Weights of a small mixture-of-experts language model, trained from scratch on English Wikipedia: a shared expert of 192 neurons, 667M tokens.
Below are experts of layer 10 (counted from 0) of a mixture-of-experts language model. Rows are named router (the router's row for the expert), down (a neuron's output weights, with its number) and show model dimensions 0-191. Each number is 50 + 10 x the weight over its row's rms, rounded and kept within 0 to 99.
After each expert's rows: a language model's description of what the expert responds to. This comes from a sample of Wikipedia text that the model never trained on.

# expert 45
router:59 32 50 45 55 59 47 45 50 51 59 42 45 40 58 51 37 60 52 42 58 57 54 33 54 31 40 52 55 63 51 38 51 53 34 64 51 46 66 59 47 48 40 50 40 54 56 43 26 49 43 38 54 44 49 31 44 46 33 59 55 76 38 69 51 43 62 36 35 61 41 51 51 59 47 46 51 57 55 61 60 46 64 39 55 65 49 62 56 52 61 50 49 26 61 38 40 40 43 37 53 24 34 50 61 43 50 53 38 50 43 63 46 31 58 37 53 58 65 42 48 53 53 40 62 39 61 33 62 44 61 56 59 53 74 47 44 45 56 40 53 47 51 41 60 49 36 41 56 49 35 43 53 59 53 38 45 47 57 46 58 57 49 63 28 44 62 60 41 49 38 30 61 54 37 56 51 68 35 52 58 41 60 45 55 50 42 35 49 70 37 62
down0:52 55 35 31 43 62 68 48 59 45 40 73 48 47 42 52 59 41 45 41 45 55 73 62 43 47 56 53 46 44 76 53 56 42 42 57 52 57 66 48 43 66 29 56 43 41 46 46 50 62 63 65 60 55 51 54 48 47 38 52 47 47 55 54 46 47 49 45 56 46 46 46 51 51 42 54 68 55 40 32 73 30 47 54 39 49 33 59 52 43 46 51 57 40 39 66 58 70 50 44 39 65 65 55 53 21 51 58 56 67 47 40 63 43 41 48 42 35 51 45 48 45 47 35 55 51 48 54 42 44 50 40 47 45 44 42 65 43 28 60 39 58 56 33 47 53 58 52 47 33 39 49 45 35 42 62 39 23 54 50 30 39 45 64 54 63 28 61 43 39 43 58 50 51 50 40 47 48 56 57 58 44 55 42 58 61 34 49 35 47 43 35
down1:53 43 59 52 46 65 49 54 68 60 38 60 69 39 53 51 65 47 61 52 31 48 49 51 42 41 61 58 38 40 49 61 45 64 38 42 45 77 60 64 49 45 36 40 49 54 54 44 35 49 47 60 48 34 61 37 46 57 43 42 46 53 54 55 41 55 66 58 36 23 42 47 58 44 42 61 67 40 49 58 53 74 52 71 33 59 54 57 41 59 49 66 69 38 42 46 38 55 71 60 64 58 53 56 46 43 43 52 45 55 56 44 39 38 62 40 27 47 49 59 45 44 61 46 40 45 39 41 36 47 46 37 39 60 53 55 51 54 42 56 46 59 57 62 67 37 72 43 54 36 51 43 50 39 56 42 56 60 47 57 68 47 43 50 42 58 32 60 53 39 62 47 39 51 51 43 49 47 41 71 50 38 52 65 41 58 42 58 55 55 46 67
It responds to: Past participles and work-related words describing making or founding, as in "film produced by", "based on", "directed by", "founded by", plus work and research.

# expert 35
router:62 32 34 40 58 46 64 35 61 54 62 57 54 61 39 66 29 56 55 38 67 71 55 29 44 42 36 48 55 59 43 33 46 64 51 41 57 49 63 61 41 45 44 27 52 59 50 45 38 46 66 50 56 50 42 42 49 43 41 50 38 56 33 58 53 54 49 52 33 49 55 60 59 62 59 38 49 42 48 56 50 62 58 52 42 44 58 68 59 52 41 66 52 53 53 59 42 43 47 21 51 35 37 40 45 47 59 56 41 44 32 65 50 34 47 54 51 37 55 54 50 62 48 55 55 43 60 44 44 59 46 46 37 45 60 34 31 53 47 44 49 56 68 44 53 58 40 49 52 34 59 35 56 53 39 40 35 47 35 60 41 60 55 48 38 28 78 52 50 48 41 43 56 46 48 46 57 59 36 62 60 48 36 51 38 38 53 40 42 65 52 55
down4:54 61 58 66 36 39 52 52 50 75 66 48 50 70 53 52 63 62 52 62 39 67 26 72 37 68 48 62 41 51 32 37 59 46 51 50 51 64 50 61 55 43 59 47 40 58 57 54 57 56 36 59 33 51 62 56 57 56 51 53 63 49 65 44 42 51 50 36 52 40 39 46 52 47 43 40 56 54 51 44 50 56 54 55 56 50 50 33 40 48 64 58 50 40 46 79 33 60 46 53 52 62 51 64 58 64 43 53 52 63 39 37 62 63 51 34 67 38 37 70 52 47 48 58 38 47 41 57 60 37 46 55 55 27 51 39 47 47 58 74 47 50 49 30 30 44 54 59 48 54 40 43 42 57 45 59 59 40 55 46 43 56 44 48 57 66 54 59 48 52 50 45 67 50 58 46 38 30 39 59 43 42 62 52 73 42 41 50 57 42 46 46
down5:61 57 43 56 46 51 44 49 57 62 65 38 46 47 47 51 41 47 46 43 66 47 45 56 34 32 60 53 67 45 59 21 66 51 42 59 41 44 50 42 39 52 63 48 56 50 57 52 41 41 61 38 43 60 53 74 35 43 26 44 62 53 40 53 48 69 56 51 56 57 42 47 51 48 49 41 44 46 41 43 39 55 35 64 51 57 41 54 39 50 44 44 36 52 71 42 63 59 52 61 55 43 52 56 56 37 53 46 63 54 43 56 62 34 38 55 59 50 47 45 64 31 37 49 51 37 41 49 38 40 54 64 58 35 72 65 76 54 34 57 54 67 69 44 40 72 53 56 57 53 53 50 47 35 48 35 52 48 67 47 44 57 55 53 48 43 40 53 66 55 32 58 38 63 52 42 50 59 48 49 36 49 39 51 53 35 74 39 48 35 48 53
It responds to: Nouns and phrases about careers, education and sports seasons in biographies, e.g. appearances, loan spells, games, college, students, worked.

# expert 38
router:40 57 57 48 62 50 62 70 52 31 50 54 25 40 52 63 40 49 42 38 43 54 41 46 40 54 46 50 50 35 63 39 41 52 60 58 48 40 33 45 62 57 53 66 43 43 34 62 43 39 30 53 45 44 48 64 50 61 29 43 50 42 44 64 45 58 51 52 42 59 37 43 41 60 62 46 35 65 51 50 54 45 44 54 49 61 36 31 49 49 45 59 48 49 56 57 66 36 28 42 52 38 52 52 54 49 63 41 61 54 45 64 56 70 53 29 70 69 45 40 39 42 58 53 36 41 53 55 51 30 60 52 58 54 54 48 41 56 42 42 57 41 50 60 65 55 62 54 50 59 65 46 53 49 52 47 43 40 51 43 54 67 41 40 47 61 35 48 46 53 68 40 33 61 30 66 64 45 43 46 61 62 53 60 32 67 36 61 40 51 53 49
down0:55 34 55 54 51 38 62 56 64 39 61 56 46 42 59 44 46 64 31 48 55 53 57 54 46 33 50 40 42 45 45 56 33 64 65 61 41 52 30 65 44 44 68 53 42 58 55 26 46 54 38 45 29 66 53 54 45 61 49 53 43 53 46 58 41 56 31 58 40 45 60 48 58 51 56 64 55 69 58 47 38 51 32 44 49 36 41 49 50 44 56 34 57 49 54 58 60 45 59 32 56 36 39 62 31 48 35 46 60 36 55 39 49 50 50 47 50 63 43 33 59 34 52 39 50 47 56 73 48 34 62 64 39 58 47 57 46 60 65 66 52 51 53 57 39 72 47 39 59 63 60 46 53 49 67 65 56 44 67 43 58 60 51 49 39 49 50 48 53 61 51 47 70 24 53 64 56 47 41 64 64 47 54 36 39 44 53 57 50 53 59 58
down1:49 49 43 47 28 40 48 55 43 65 38 60 47 55 52 62 38 31 74 41 62 54 61 49 52 48 52 61 51 61 51 49 48 51 60 53 39 43 42 38 48 36 48 59 68 50 39 43 57 53 53 65 52 35 58 49 72 35 49 52 49 52 46 55 51 29 50 51 47 39 43 69 34 60 52 46 48 59 40 53 41 53 50 26 31 51 49 40 56 55 47 41 58 65 61 61 59 44 56 38 43 51 53 61 40 44 53 42 52 51 66 60 51 49 59 35 39 60 52 49 48 53 55 47 29 62 46 52 59 43 37 56 52 58 41 32 45 74 50 48 40 46 43 54 54 47 57 49 34 59 36 48 58 52 70 43 49 52 55 44 66 51 46 77 46 55 40 49 49 39 70 37 65 38 54 46 42 65 37 30 61 35 50 47 52 72 66 46 50 40 27 30
It responds to: Field names and section words in infoboxes and taxonomy lists, such as Location, Genus, Sub-class, Occupation, Preceded by, See also.

# expert 47
router:48 62 48 40 60 37 54 40 71 59 54 45 49 59 53 30 45 62 27 49 50 49 52 56 35 58 33 52 58 49 65 57 58 68 55 57 36 60 38 35 54 46 44 51 38 54 53 54 38 60 53 66 52 49 67 55 41 40 46 52 56 67 51 63 77 50 63 49 43 59 34 62 64 40 65 60 47 44 51 45 62 55 40 55 66 46 40 40 40 68 28 47 56 31 50 48 50 60 50 45 55 41 46 62 44 68 44 52 61 40 39 44 54 39 48 74 53 48 54 35 45 32 54 42 40 56 55 37 51 66 66 37 47 33 60 44 36 54 76 48 47 47 43 56 50 47 61 56 48 47 58 49 47 55 33 64 47 51 67 43 41 45 37 38 48 45 55 39 54 39 37 37 55 59 62 55 42 54 65 63 50 59 33 50 49 48 56 34 44 45 47 61
down0:62 42 64 47 32 57 41 50 51 72 50 44 66 39 40 52 60 37 58 65 51 52 37 50 31 65 56 43 52 64 42 54 45 37 38 48 54 66 65 42 65 56 52 47 58 45 60 25 36 40 37 66 47 52 39 60 47 48 59 48 51 39 54 55 55 41 72 68 40 46 54 54 43 49 50 46 65 29 44 50 56 58 51 62 43 48 54 56 46 49 35 64 42 50 53 36 54 51 63 50 50 50 45 55 68 48 65 61 56 35 38 44 40 72 46 48 52 60 57 59 53 49 59 46 55 67 37 54 67 42 51 48 53 53 49 63 56 56 47 76 40 43 67 48 46 45 53 37 61 43 67 38 52 41 44 61 47 31 63 62 56 42 48 44 60 27 38 64 57 39 43 40 66 56 32 58 56 63 54 49 53 54 54 47 56 42 45 53 56 43 29 38
down1:51 61 54 48 49 39 48 55 56 71 49 52 67 60 60 41 52 61 49 61 61 56 53 65 45 36 56 38 55 45 48 52 61 47 53 64 39 42 42 55 58 53 47 47 37 42 58 55 48 59 54 52 51 46 73 75 36 50 55 66 49 57 44 31 67 51 67 41 53 55 42 67 47 55 41 49 37 53 58 53 38 41 45 64 61 61 56 35 48 61 39 40 32 48 46 54 60 31 64 34 54 40 37 46 52 65 56 38 60 62 40 41 53 45 51 66 52 45 45 36 51 48 53 45 64 51 61 60 43 59 25 48 39 36 55 45 35 54 62 52 48 54 50 53 62 43 49 57 52 45 54 51 34 45 61 53 60 53 60 53 50 38 52 46 38 47 41 27 53 65 33 37 50 73 56 53 52 18 64 51 51 77 56 56 44 52 35 50 51 59 37 36
It responds to: Four-digit years, usually after "the", "in" or a month, naming festivals, awards, seasons or dates, e.g. 2019 Sundance, 1980–81.

# expert 13
router:44 35 36 38 59 34 60 46 55 57 59 52 58 49 43 50 33 46 67 35 67 68 46 32 60 54 40 49 64 62 58 49 45 65 54 44 56 63 69 63 39 55 50 48 59 43 46 53 42 44 38 56 56 38 54 49 50 60 35 59 30 48 52 53 55 41 54 29 52 45 49 47 44 50 43 47 51 71 37 70 41 63 59 50 56 52 59 68 62 43 62 61 51 57 41 59 42 49 48 48 54 40 35 47 51 40 50 63 53 38 53 67 62 53 67 51 34 40 49 50 42 58 56 45 33 38 53 49 58 31 60 65 47 58 55 63 41 59 44 51 52 50 59 50 59 42 38 54 62 34 42 61 58 31 38 31 33 58 40 55 60 62 45 53 32 53 43 56 47 43 37 37 44 41 60 47 43 67 41 58 66 28 37 54 66 69 45 50 49 61 48 54
down4:51 36 49 46 41 42 55 68 57 57 75 42 44 53 48 43 32 41 42 41 49 42 55 37 57 64 41 56 48 48 54 44 46 58 61 48 44 56 64 39 40 53 53 59 50 35 58 57 42 56 61 43 58 44 41 39 40 30 52 39 51 33 53 58 63 49 62 33 36 55 38 76 61 59 53 36 58 43 49 54 56 60 47 51 35 46 52 57 32 45 58 47 47 45 34 50 31 51 54 50 44 49 32 59 55 54 39 34 37 58 50 43 57 68 61 39 43 45 53 52 53 49 57 56 40 46 65 61 54 39 47 43 61 46 21 56 45 57 45 61 51 26 58 40 56 46 65 60 32 38 44 32 57 36 26 43 45 54 47 57 45 36 32 68 44 66 40 52 50 37 49 62 52 58 65 57 45 62 52 66 58 64 43 53 65 65 49 41 43 54 43 50
down5:61 54 47 57 52 53 46 49 58 42 37 35 35 52 52 49 62 47 60 60 58 41 45 43 56 48 52 44 48 51 54 60 60 44 32 45 54 49 51 50 64 71 49 54 49 49 58 49 48 42 46 57 56 43 44 62 35 50 43 52 31 49 41 50 39 42 57 40 60 41 39 55 52 47 50 51 41 54 47 45 63 63 46 59 58 31 33 64 50 50 44 44 66 37 46 56 58 59 56 60 38 38 61 40 49 50 68 63 51 57 46 41 47 61 52 63 74 42 70 53 64 35 44 55 63 25 42 35 46 27 33 56 45 44 64 50 38 34 50 50 34 27 34 54 48 48 45 60 43 56 29 43 60 44 37 69 59 48 61 51 54 51 52 60 51 70 52 46 38 20 69 61 55 53 60 34 64 48 56 48 45 59 41 44 42 54 50 44 60 63 72 62
It responds to: Noun endings and plural nouns in general prose, such as -s, -ings, -ations, conditions, evidence, damage, and "pleas" in pleasurable.

# expert 1
router:40 43 46 48 76 38 53 48 33 40 54 42 45 25 55 59 51 57 49 44 64 47 48 53 34 46 57 51 45 49 61 66 64 37 34 44 49 54 61 53 42 56 36 47 56 57 58 63 49 65 47 54 63 49 41 48 54 38 54 55 42 34 58 38 34 40 39 42 58 60 52 65 44 55 45 51 32 39 48 41 60 56 52 27 20 63 48 47 58 46 66 55 71 64 54 49 54 49 49 60 48 35 58 39 36 53 51 38 60 34 45 49 41 67 48 63 57 55 55 61 56 49 40 51 45 57 54 44 42 68 58 40 68 48 42 48 40 38 55 48 65 64 41 53 44 53 43 57 42 43 43 52 53 63 59 53 69 35 49 48 43 58 51 40 48 68 58 27 37 54 58 69 44 46 44 47 41 48 70 40 32 36 55 50 47 38 39 64 46 38 60 59
down0:53 57 51 54 42 63 51 37 45 50 30 58 48 53 51 47 75 57 47 47 61 49 45 51 42 49 50 46 25 61 41 47 37 66 44 38 54 53 54 40 52 31 58 37 44 56 50 51 19 37 40 56 54 39 49 54 50 51 51 45 56 41 54 30 43 52 54 43 49 46 58 47 34 67 49 60 49 55 53 54 32 54 57 53 41 60 54 58 32 48 43 36 61 47 54 45 66 48 49 38 45 30 46 53 25 48 54 46 66 25 40 42 64 65 56 48 38 33 55 53 37 53 45 63 54 49 70 50 48 49 49 70 55 41 49 20 57 63 51 44 49 51 59 45 63 47 69 56 53 62 61 62 46 32 59 54 31 41 33 33 55 43 39 34 55 64 45 39 45 44 49 50 44 41 52 37 61 54 60 50 41 53 64 34 51 33 54 54 58 52 50 54
down1:42 54 55 37 50 46 61 26 53 55 53 52 64 60 49 42 59 67 47 42 51 57 51 52 61 29 54 40 56 43 44 47 31 65 53 72 50 55 40 47 53 54 29 48 57 43 51 60 43 54 38 55 52 58 74 47 43 50 33 38 49 50 54 39 62 42 36 48 33 59 46 63 52 53 54 48 56 41 70 26 42 48 39 43 59 54 32 50 73 41 34 48 71 47 53 50 62 40 67 59 41 49 54 33 43 62 59 48 33 51 47 62 26 60 52 46 51 41 42 53 50 49 55 49 63 39 56 43 46 51 47 52 51 60 44 55 33 58 53 59 55 49 47 52 78 57 31 50 49 47 56 42 52 43 30 39 55 52 54 51 54 43 50 63 28 48 29 50 44 48 36 50 44 45 50 37 37 49 61 60 32 51 40 47 57 66 65 56 44 64 47 42
It responds to: Short consonant-initial word pieces inside proper names and rare words, especially p, sp, b, th, as in Polit-b-uro, Osn-ab-rück, Sp-aced.

# expert 30
router:47 39 62 61 68 48 47 48 58 47 61 42 41 43 58 55 47 60 58 43 57 57 62 47 43 66 44 45 56 58 53 68 51 42 35 44 33 57 49 38 58 52 32 60 67 57 48 57 43 42 48 38 48 42 48 63 62 34 62 43 44 26 57 40 63 42 48 57 64 62 34 38 52 64 36 42 55 50 49 55 64 36 53 45 44 43 38 45 43 35 62 58 50 52 57 48 47 49 36 45 53 51 54 50 43 46 48 55 64 38 39 60 43 66 42 50 69 62 60 61 60 37 47 64 60 55 39 59 55 39 68 51 41 54 36 61 50 39 47 43 67 47 48 58 59 44 78 40 40 59 43 51 60 56 65 52 42 52 52 34 41 45 65 44 33 45 34 32 41 48 36 63 51 65 60 52 72 39 39 50 39 64 60 39 36 64 55 59 51 33 55 52
down0:54 40 48 55 55 48 25 38 54 68 63 54 57 46 52 55 65 45 49 45 57 62 51 34 55 37 41 63 55 65 62 35 68 49 69 48 39 37 47 45 57 67 42 72 44 65 49 44 55 56 59 45 45 45 45 54 58 54 59 37 33 50 49 53 35 52 39 51 52 63 66 45 45 63 43 29 43 46 67 65 51 60 41 45 33 35 39 49 53 53 38 43 58 65 51 50 53 52 58 46 42 47 79 47 55 46 53 44 52 55 59 39 39 49 44 61 37 61 44 45 48 65 66 55 60 53 49 51 71 31 54 57 51 57 46 70 35 40 60 59 50 48 47 58 57 30 51 62 46 62 72 50 56 45 56 66 37 43 60 53 35 40 44 49 52 39 37 36 47 49 44 53 61 43 51 46 42 46 58 56 43 57 47 56 38 43 30 24 44 62 43 47
down1:44 54 47 53 55 45 65 33 53 49 45 63 48 27 44 36 32 53 13 44 49 32 55 58 59 61 61 50 64 37 77 64 59 62 50 70 48 41 46 64 38 63 47 44 37 49 61 50 60 46 50 56 47 46 57 52 53 41 56 58 55 62 46 44 50 32 61 41 70 44 48 47 47 49 38 43 51 42 44 30 46 66 58 45 44 51 51 58 32 53 53 49 56 70 39 44 35 58 55 54 49 54 17 74 54 46 50 47 42 46 41 52 46 33 37 48 56 50 61 54 54 57 42 45 53 53 59 35 43 45 51 52 49 46 48 58 45 49 49 49 60 62 60 55 35 48 37 45 42 57 43 50 57 54 51 45 35 46 80 52 39 51 55 53 49 45 60 60 40 63 47 51 67 45 39 58 56 71 52 58 58 55 47 54 60 43 43 51 65 26 44 52
It responds to: Opening capital letters or clusters of words, especially after headings, quotes or hyphens, such as D-ivision, All-St-ars, B-ooks, St-r.

# expert 7
router:47 54 51 53 67 47 69 54 63 46 45 49 35 43 45 52 50 72 49 73 50 39 55 49 28 60 49 51 50 44 44 42 44 61 63 51 59 67 51 40 62 48 61 42 49 57 48 45 43 48 71 56 47 46 59 38 47 62 48 62 70 38 49 38 57 58 69 56 42 61 52 69 52 58 42 60 75 40 44 39 51 52 58 60 68 41 41 56 45 51 50 43 51 30 62 55 55 64 62 59 49 67 38 59 45 52 54 54 64 41 57 40 53 48 54 59 30 68 42 32 54 55 44 47 69 49 56 64 47 41 40 53 49 43 44 63 47 35 54 55 48 54 48 34 63 32 45 34 55 58 61 69 47 37 39 50 62 42 42 51 63 44 63 59 37 48 42 67 32 60 45 45 56 33 37 54 63 57 68 44 58 42 63 58 57 55 56 49 49 61 32 49
down0:50 58 57 40 49 53 57 50 49 28 50 47 40 10 52 57 20 56 64 41 58 44 65 46 40 42 43 58 41 49 60 43 39 57 21 58 60 48 56 47 48 42 51 45 47 53 52 77 37 38 46 58 58 73 53 54 56 61 43 56 40 57 32 54 55 42 42 57 32 68 37 36 53 57 52 40 61 65 67 44 56 37 54 51 55 54 52 53 59 36 54 69 54 55 48 49 50 48 50 56 47 47 63 44 70 47 61 51 31 46 57 47 42 60 52 56 47 49 30 51 57 40 43 59 46 57 52 54 42 32 70 49 61 63 45 53 42 58 50 42 50 56 53 46 55 42 44 36 67 37 59 46 54 47 67 53 63 36 45 41 61 45 38 47 46 58 51 45 44 46 70 42 35 51 41 40 67 52 54 46 58 64 50 47 45 50 38 52 52 71 46 48
down1:53 68 46 48 56 50 45 46 57 75 73 48 56 63 59 52 51 43 61 46 56 52 47 44 26 64 52 54 39 55 46 50 66 53 53 55 43 59 46 46 55 43 56 63 54 63 37 70 56 48 61 32 56 22 51 52 41 66 52 53 55 49 50 39 40 71 88 48 38 35 50 55 52 45 64 37 51 40 34 56 59 28 57 67 68 40 24 51 63 60 32 51 43 61 47 54 51 43 56 57 57 57 46 43 60 58 42 53 74 54 58 55 47 50 49 39 35 58 59 45 56 42 43 49 45 37 55 53 54 57 57 43 41 36 53 49 61 51 49 55 41 60 56 60 58 40 39 54 38 35 54 58 65 43 56 56 59 53 42 49 68 47 54 45 44 55 41 52 31 49 51 44 51 33 42 46 39 47 50 58 53 31 50 62 53 40 44 56 58 50 44 40
It responds to: Number tokens giving measurements, statistics and table values, often the first digits after a pipe or colon, e.g. 65 m, 56,000.

# expert 14
router:60 44 72 65 53 52 42 52 40 55 52 63 56 18 37 56 51 51 55 36 64 50 39 41 55 42 41 58 35 46 44 65 42 35 42 35 55 62 46 48 54 44 39 55 43 50 58 44 68 62 38 67 47 45 54 52 64 53 44 62 58 29 51 55 40 41 56 51 53 48 56 41 42 62 52 52 44 55 53 46 45 69 50 34 42 55 47 50 51 43 66 61 54 58 29 58 63 56 42 75 52 57 59 50 39 69 32 61 70 58 34 46 45 80 55 52 47 69 55 38 64 37 39 45 37 67 45 51 52 58 58 47 52 35 34 53 57 44 47 32 50 47 47 43 54 38 62 58 42 44 42 40 49 49 61 68 42 73 55 42 42 51 60 63 56 46 51 50 54 50 46 61 36 44 40 48 66 49 56 50 36 37 59 56 52 42 49 56 50 53 42 53
down0:62 37 51 44 45 49 65 54 48 42 44 65 51 37 41 47 46 51 31 43 64 31 66 57 51 40 61 58 58 41 55 63 55 23 45 56 41 48 57 54 55 41 47 43 54 42 36 43 51 45 61 52 53 48 73 55 42 60 58 49 40 37 55 48 40 53 35 54 70 43 45 50 57 62 61 56 58 49 38 27 30 49 60 37 46 43 66 62 52 70 54 40 38 59 54 54 43 65 52 50 44 55 50 42 45 46 38 45 51 48 62 43 25 57 61 46 58 44 61 35 41 58 44 67 40 67 37 69 50 51 46 45 43 55 47 62 44 67 60 46 43 45 58 38 42 49 54 61 44 40 50 40 52 41 58 54 42 36 45 50 61 61 43 53 53 58 59 41 32 41 58 42 62 68 58 65 72 45 51 37 68 56 66 59 69 56 41 74 48 48 57 52
down1:56 57 60 59 57 54 47 54 58 38 51 54 66 44 60 53 45 42 46 45 61 40 59 63 68 52 41 51 63 42 50 45 56 42 54 53 30 36 56 57 55 52 54 63 47 46 72 28 45 60 63 52 55 63 44 55 69 28 52 56 56 39 47 54 44 41 26 57 42 49 45 53 34 58 50 53 44 51 56 53 52 53 48 71 40 40 49 44 30 40 66 44 47 48 42 47 42 51 34 56 49 42 59 62 73 35 53 48 50 30 60 61 44 43 46 54 59 63 57 61 42 40 43 49 48 56 45 59 55 62 66 31 50 70 27 55 47 47 46 45 46 61 32 65 56 61 51 62 52 61 62 40 41 66 59 55 45 61 63 49 31 30 49 54 36 64 30 53 34 70 40 59 50 58 54 63 61 57 47 58 52 63 48 47 43 55 51 37 56 58 37 58
It responds to: First lowercase fragment of a longer common word split into pieces, like re, con, dis, imp-osts, am-ounts, cal-ibration.

# expert 0
router:51 42 59 38 56 43 35 43 51 55 65 60 40 56 37 45 32 61 62 40 41 58 47 40 44 41 53 45 55 60 63 58 64 47 32 47 54 58 45 37 53 51 49 57 52 39 56 49 37 51 37 57 54 44 59 44 41 59 33 44 39 48 36 52 32 46 59 34 34 46 40 48 42 38 72 58 50 37 58 67 52 60 51 49 44 59 49 61 56 36 49 62 62 63 70 52 46 45 39 43 66 34 62 44 48 48 39 73 50 40 52 59 50 59 48 36 57 44 69 63 36 52 52 28 53 30 55 38 49 68 56 59 53 56 58 51 43 35 33 38 44 44 49 50 53 54 40 56 60 56 46 49 53 35 45 39 57 46 77 50 66 59 53 64 45 67 57 63 40 46 55 23 56 31 41 48 55 47 41 68 54 37 39 41 52 49 42 67 46 52 44 48
down4:55 58 40 52 58 65 55 62 67 47 46 34 46 50 57 54 63 58 39 47 48 56 58 48 42 55 52 39 53 62 52 43 45 52 37 59 26 47 54 35 58 47 52 54 37 52 33 55 69 67 65 44 48 50 59 39 58 45 48 33 45 47 51 67 48 57 58 52 47 39 70 51 43 65 61 45 52 40 56 55 34 53 50 55 44 44 42 52 54 61 64 59 46 60 72 39 54 49 51 46 55 59 63 43 53 56 57 48 56 71 49 71 48 47 53 27 37 38 54 37 69 40 57 45 56 52 53 55 24 49 39 50 61 62 60 63 43 37 52 36 46 68 44 49 57 55 49 52 58 48 53 54 58 64 37 67 77 25 53 41 55 48 32 35 52 60 55 31 41 33 40 56 71 46 33 45 43 42 64 48 67 52 47 46 40 52 58 51 55 46 48 44
down5:38 30 44 38 48 36 39 33 37 54 50 45 56 38 51 74 46 57 55 44 62 45 32 49 29 51 41 51 51 47 34 37 49 47 61 55 42 56 45 62 40 44 60 55 44 55 56 32 47 57 44 46 36 45 54 51 32 58 51 40 44 34 37 34 55 28 37 60 66 48 50 43 58 57 44 62 37 73 34 50 42 42 63 46 44 39 67 46 56 55 44 55 57 49 44 47 51 54 67 46 35 55 55 34 51 35 55 52 46 60 49 58 56 54 51 42 64 68 50 60 64 48 50 51 44 44 50 36 53 62 42 51 51 45 57 58 58 62 51 54 62 51 58 52 37 57 50 48 20 64 55 71 55 53 38 68 58 47 49 54 65 52 66 50 51 39 67 44 51 65 67 45 64 48 69 66 46 55 57 42 65 41 51 53 49 39 59 63 46 42 58 28
It responds to: Everyday nouns after an article or in lists, especially instruments, materials and machines, such as guitar, horn, organ, car, rock, water.

# expert 25
router:50 45 62 46 49 52 59 61 65 53 50 32 50 63 51 48 38 53 52 59 48 41 56 54 42 50 20 50 51 60 56 34 60 69 54 61 59 41 53 48 57 59 45 55 59 49 25 55 43 46 48 29 55 58 60 54 30 47 46 67 42 46 43 56 42 56 63 44 50 50 39 53 38 40 55 46 45 49 58 51 56 47 54 45 57 45 49 54 63 35 33 50 41 56 53 51 56 47 37 37 66 35 42 61 51 42 46 42 45 36 54 40 61 47 48 33 44 46 59 47 58 58 47 36 35 52 61 36 41 42 57 60 53 36 49 39 45 46 69 71 72 36 50 51 59 62 44 37 58 43 45 51 65 62 47 38 45 41 48 44 66 38 32 38 59 42 73 62 43 63 38 46 50 43 52 54 43 51 50 56 68 48 28 26 49 34 25 34 50 64 58 57
down4:53 46 45 41 43 43 43 66 69 41 50 39 44 66 62 47 52 41 55 45 53 62 40 66 64 55 58 46 53 62 23 39 62 61 43 54 43 40 47 53 42 56 56 32 46 43 45 57 40 57 50 46 52 54 36 54 48 35 67 52 69 48 60 48 46 43 53 33 51 55 48 39 34 39 57 73 60 66 60 40 41 32 49 71 43 49 56 62 53 57 45 41 53 57 30 40 48 35 48 43 67 35 40 48 50 47 43 38 45 42 54 43 62 58 44 55 52 58 32 53 59 29 68 48 62 59 44 53 52 54 50 54 31 37 45 52 52 61 49 58 56 39 53 45 53 46 50 50 58 30 40 45 55 44 69 59 63 39 40 49 68 24 52 41 39 47 43 37 50 45 30 43 49 64 41 47 62 46 57 52 60 60 38 55 57 41 28 53 55 69 50 53
down5:46 46 55 64 31 50 54 49 42 58 71 46 63 51 56 34 47 53 49 50 43 42 49 48 54 60 26 49 65 46 46 45 52 56 59 54 49 63 60 55 40 51 51 56 52 40 45 50 55 52 40 69 61 46 49 42 55 63 42 61 52 32 53 53 55 47 44 39 62 50 66 68 38 49 54 36 55 34 56 46 46 72 51 38 48 41 36 41 36 49 35 54 41 63 45 35 54 50 39 54 41 50 57 55 62 51 63 51 56 52 55 29 65 37 50 48 51 36 63 38 50 55 36 51 39 53 52 57 45 53 22 50 73 60 40 54 54 55 47 51 54 51 48 47 33 84 28 41 54 58 59 58 53 70 46 66 46 59 64 50 57 31 44 50 70 28 36 53 52 50 55 48 51 32 63 58 44 53 62 38 47 32 44 51 65 41 41 49 50 58 61 59
It responds to: Last word of event, unit or work names, often in article openings after a title line, such as Championships, Cup, Olympics, Regiment, triple jump.

# expert 19
router:41 63 36 44 45 62 55 51 68 52 58 41 56 53 50 26 59 63 45 64 58 44 62 52 44 67 39 55 51 72 43 46 64 63 47 51 62 60 28 31 51 67 53 55 49 44 32 45 36 34 58 44 37 37 67 51 47 36 41 43 59 59 58 44 63 62 42 40 33 49 37 71 46 55 69 53 65 58 51 60 60 47 52 48 59 41 38 48 51 45 31 49 30 40 51 43 42 53 65 50 58 35 33 43 50 31 52 54 53 47 54 41 60 51 52 48 48 46 49 46 52 39 62 47 39 43 37 43 42 52 44 27 50 44 51 39 47 42 46 71 53 69 67 42 65 40 64 33 47 58 48 59 47 55 50 64 50 36 60 48 46 37 46 46 38 60 47 59 40 47 41 46 59 33 56 50 35 57 53 54 57 61 43 49 46 62 45 55 40 39 33 49
down4:49 51 56 62 48 67 39 57 54 79 46 61 59 42 54 58 56 61 60 49 66 54 56 41 45 53 60 41 47 49 52 41 61 51 39 44 26 59 55 46 53 65 48 39 41 43 56 48 46 57 51 55 52 49 76 51 59 49 68 42 59 45 43 53 52 49 58 46 57 38 53 71 39 57 43 45 38 41 30 53 56 55 39 59 40 61 50 49 36 46 46 50 46 59 49 53 61 49 40 61 68 44 45 45 49 40 50 46 43 33 42 63 46 49 53 22 58 36 37 37 40 43 49 68 56 39 51 54 34 49 50 46 53 41 48 40 60 69 53 63 61 53 54 53 68 49 49 67 46 52 59 42 53 60 44 59 61 30 62 73 36 43 68 45 43 52 37 48 37 38 31 66 45 42 32 38 51 52 59 53 45 72 46 62 37 41 57 45 42 53 26 51
down5:68 49 42 55 65 28 53 61 61 49 60 58 81 49 53 38 55 50 46 47 59 53 50 47 49 51 52 59 57 60 51 37 48 42 68 65 52 33 52 49 41 48 57 50 46 54 65 57 66 37 52 61 52 54 66 70 62 46 53 51 62 42 47 53 46 39 37 65 46 51 56 63 55 54 43 34 52 50 69 45 64 27 59 41 43 61 37 59 60 40 36 56 34 50 67 47 26 53 48 58 46 67 54 60 47 49 35 52 55 48 41 44 53 54 47 47 49 50 59 29 40 34 30 51 58 52 53 46 56 61 38 42 41 52 61 40 46 42 28 59 80 63 37 35 49 55 57 42 54 50 45 54 46 36 48 42 53 38 40 40 53 46 56 51 52 54 50 54 58 58 56 43 32 62 65 48 41 36 46 53 29 44 60 43 53 41 71 43 56 48 47 35
It responds to: Tokens inside bibliographic citations and references: years in brackets, publisher words, page numbers, initials, e.g. Press, Times, Records, (2001).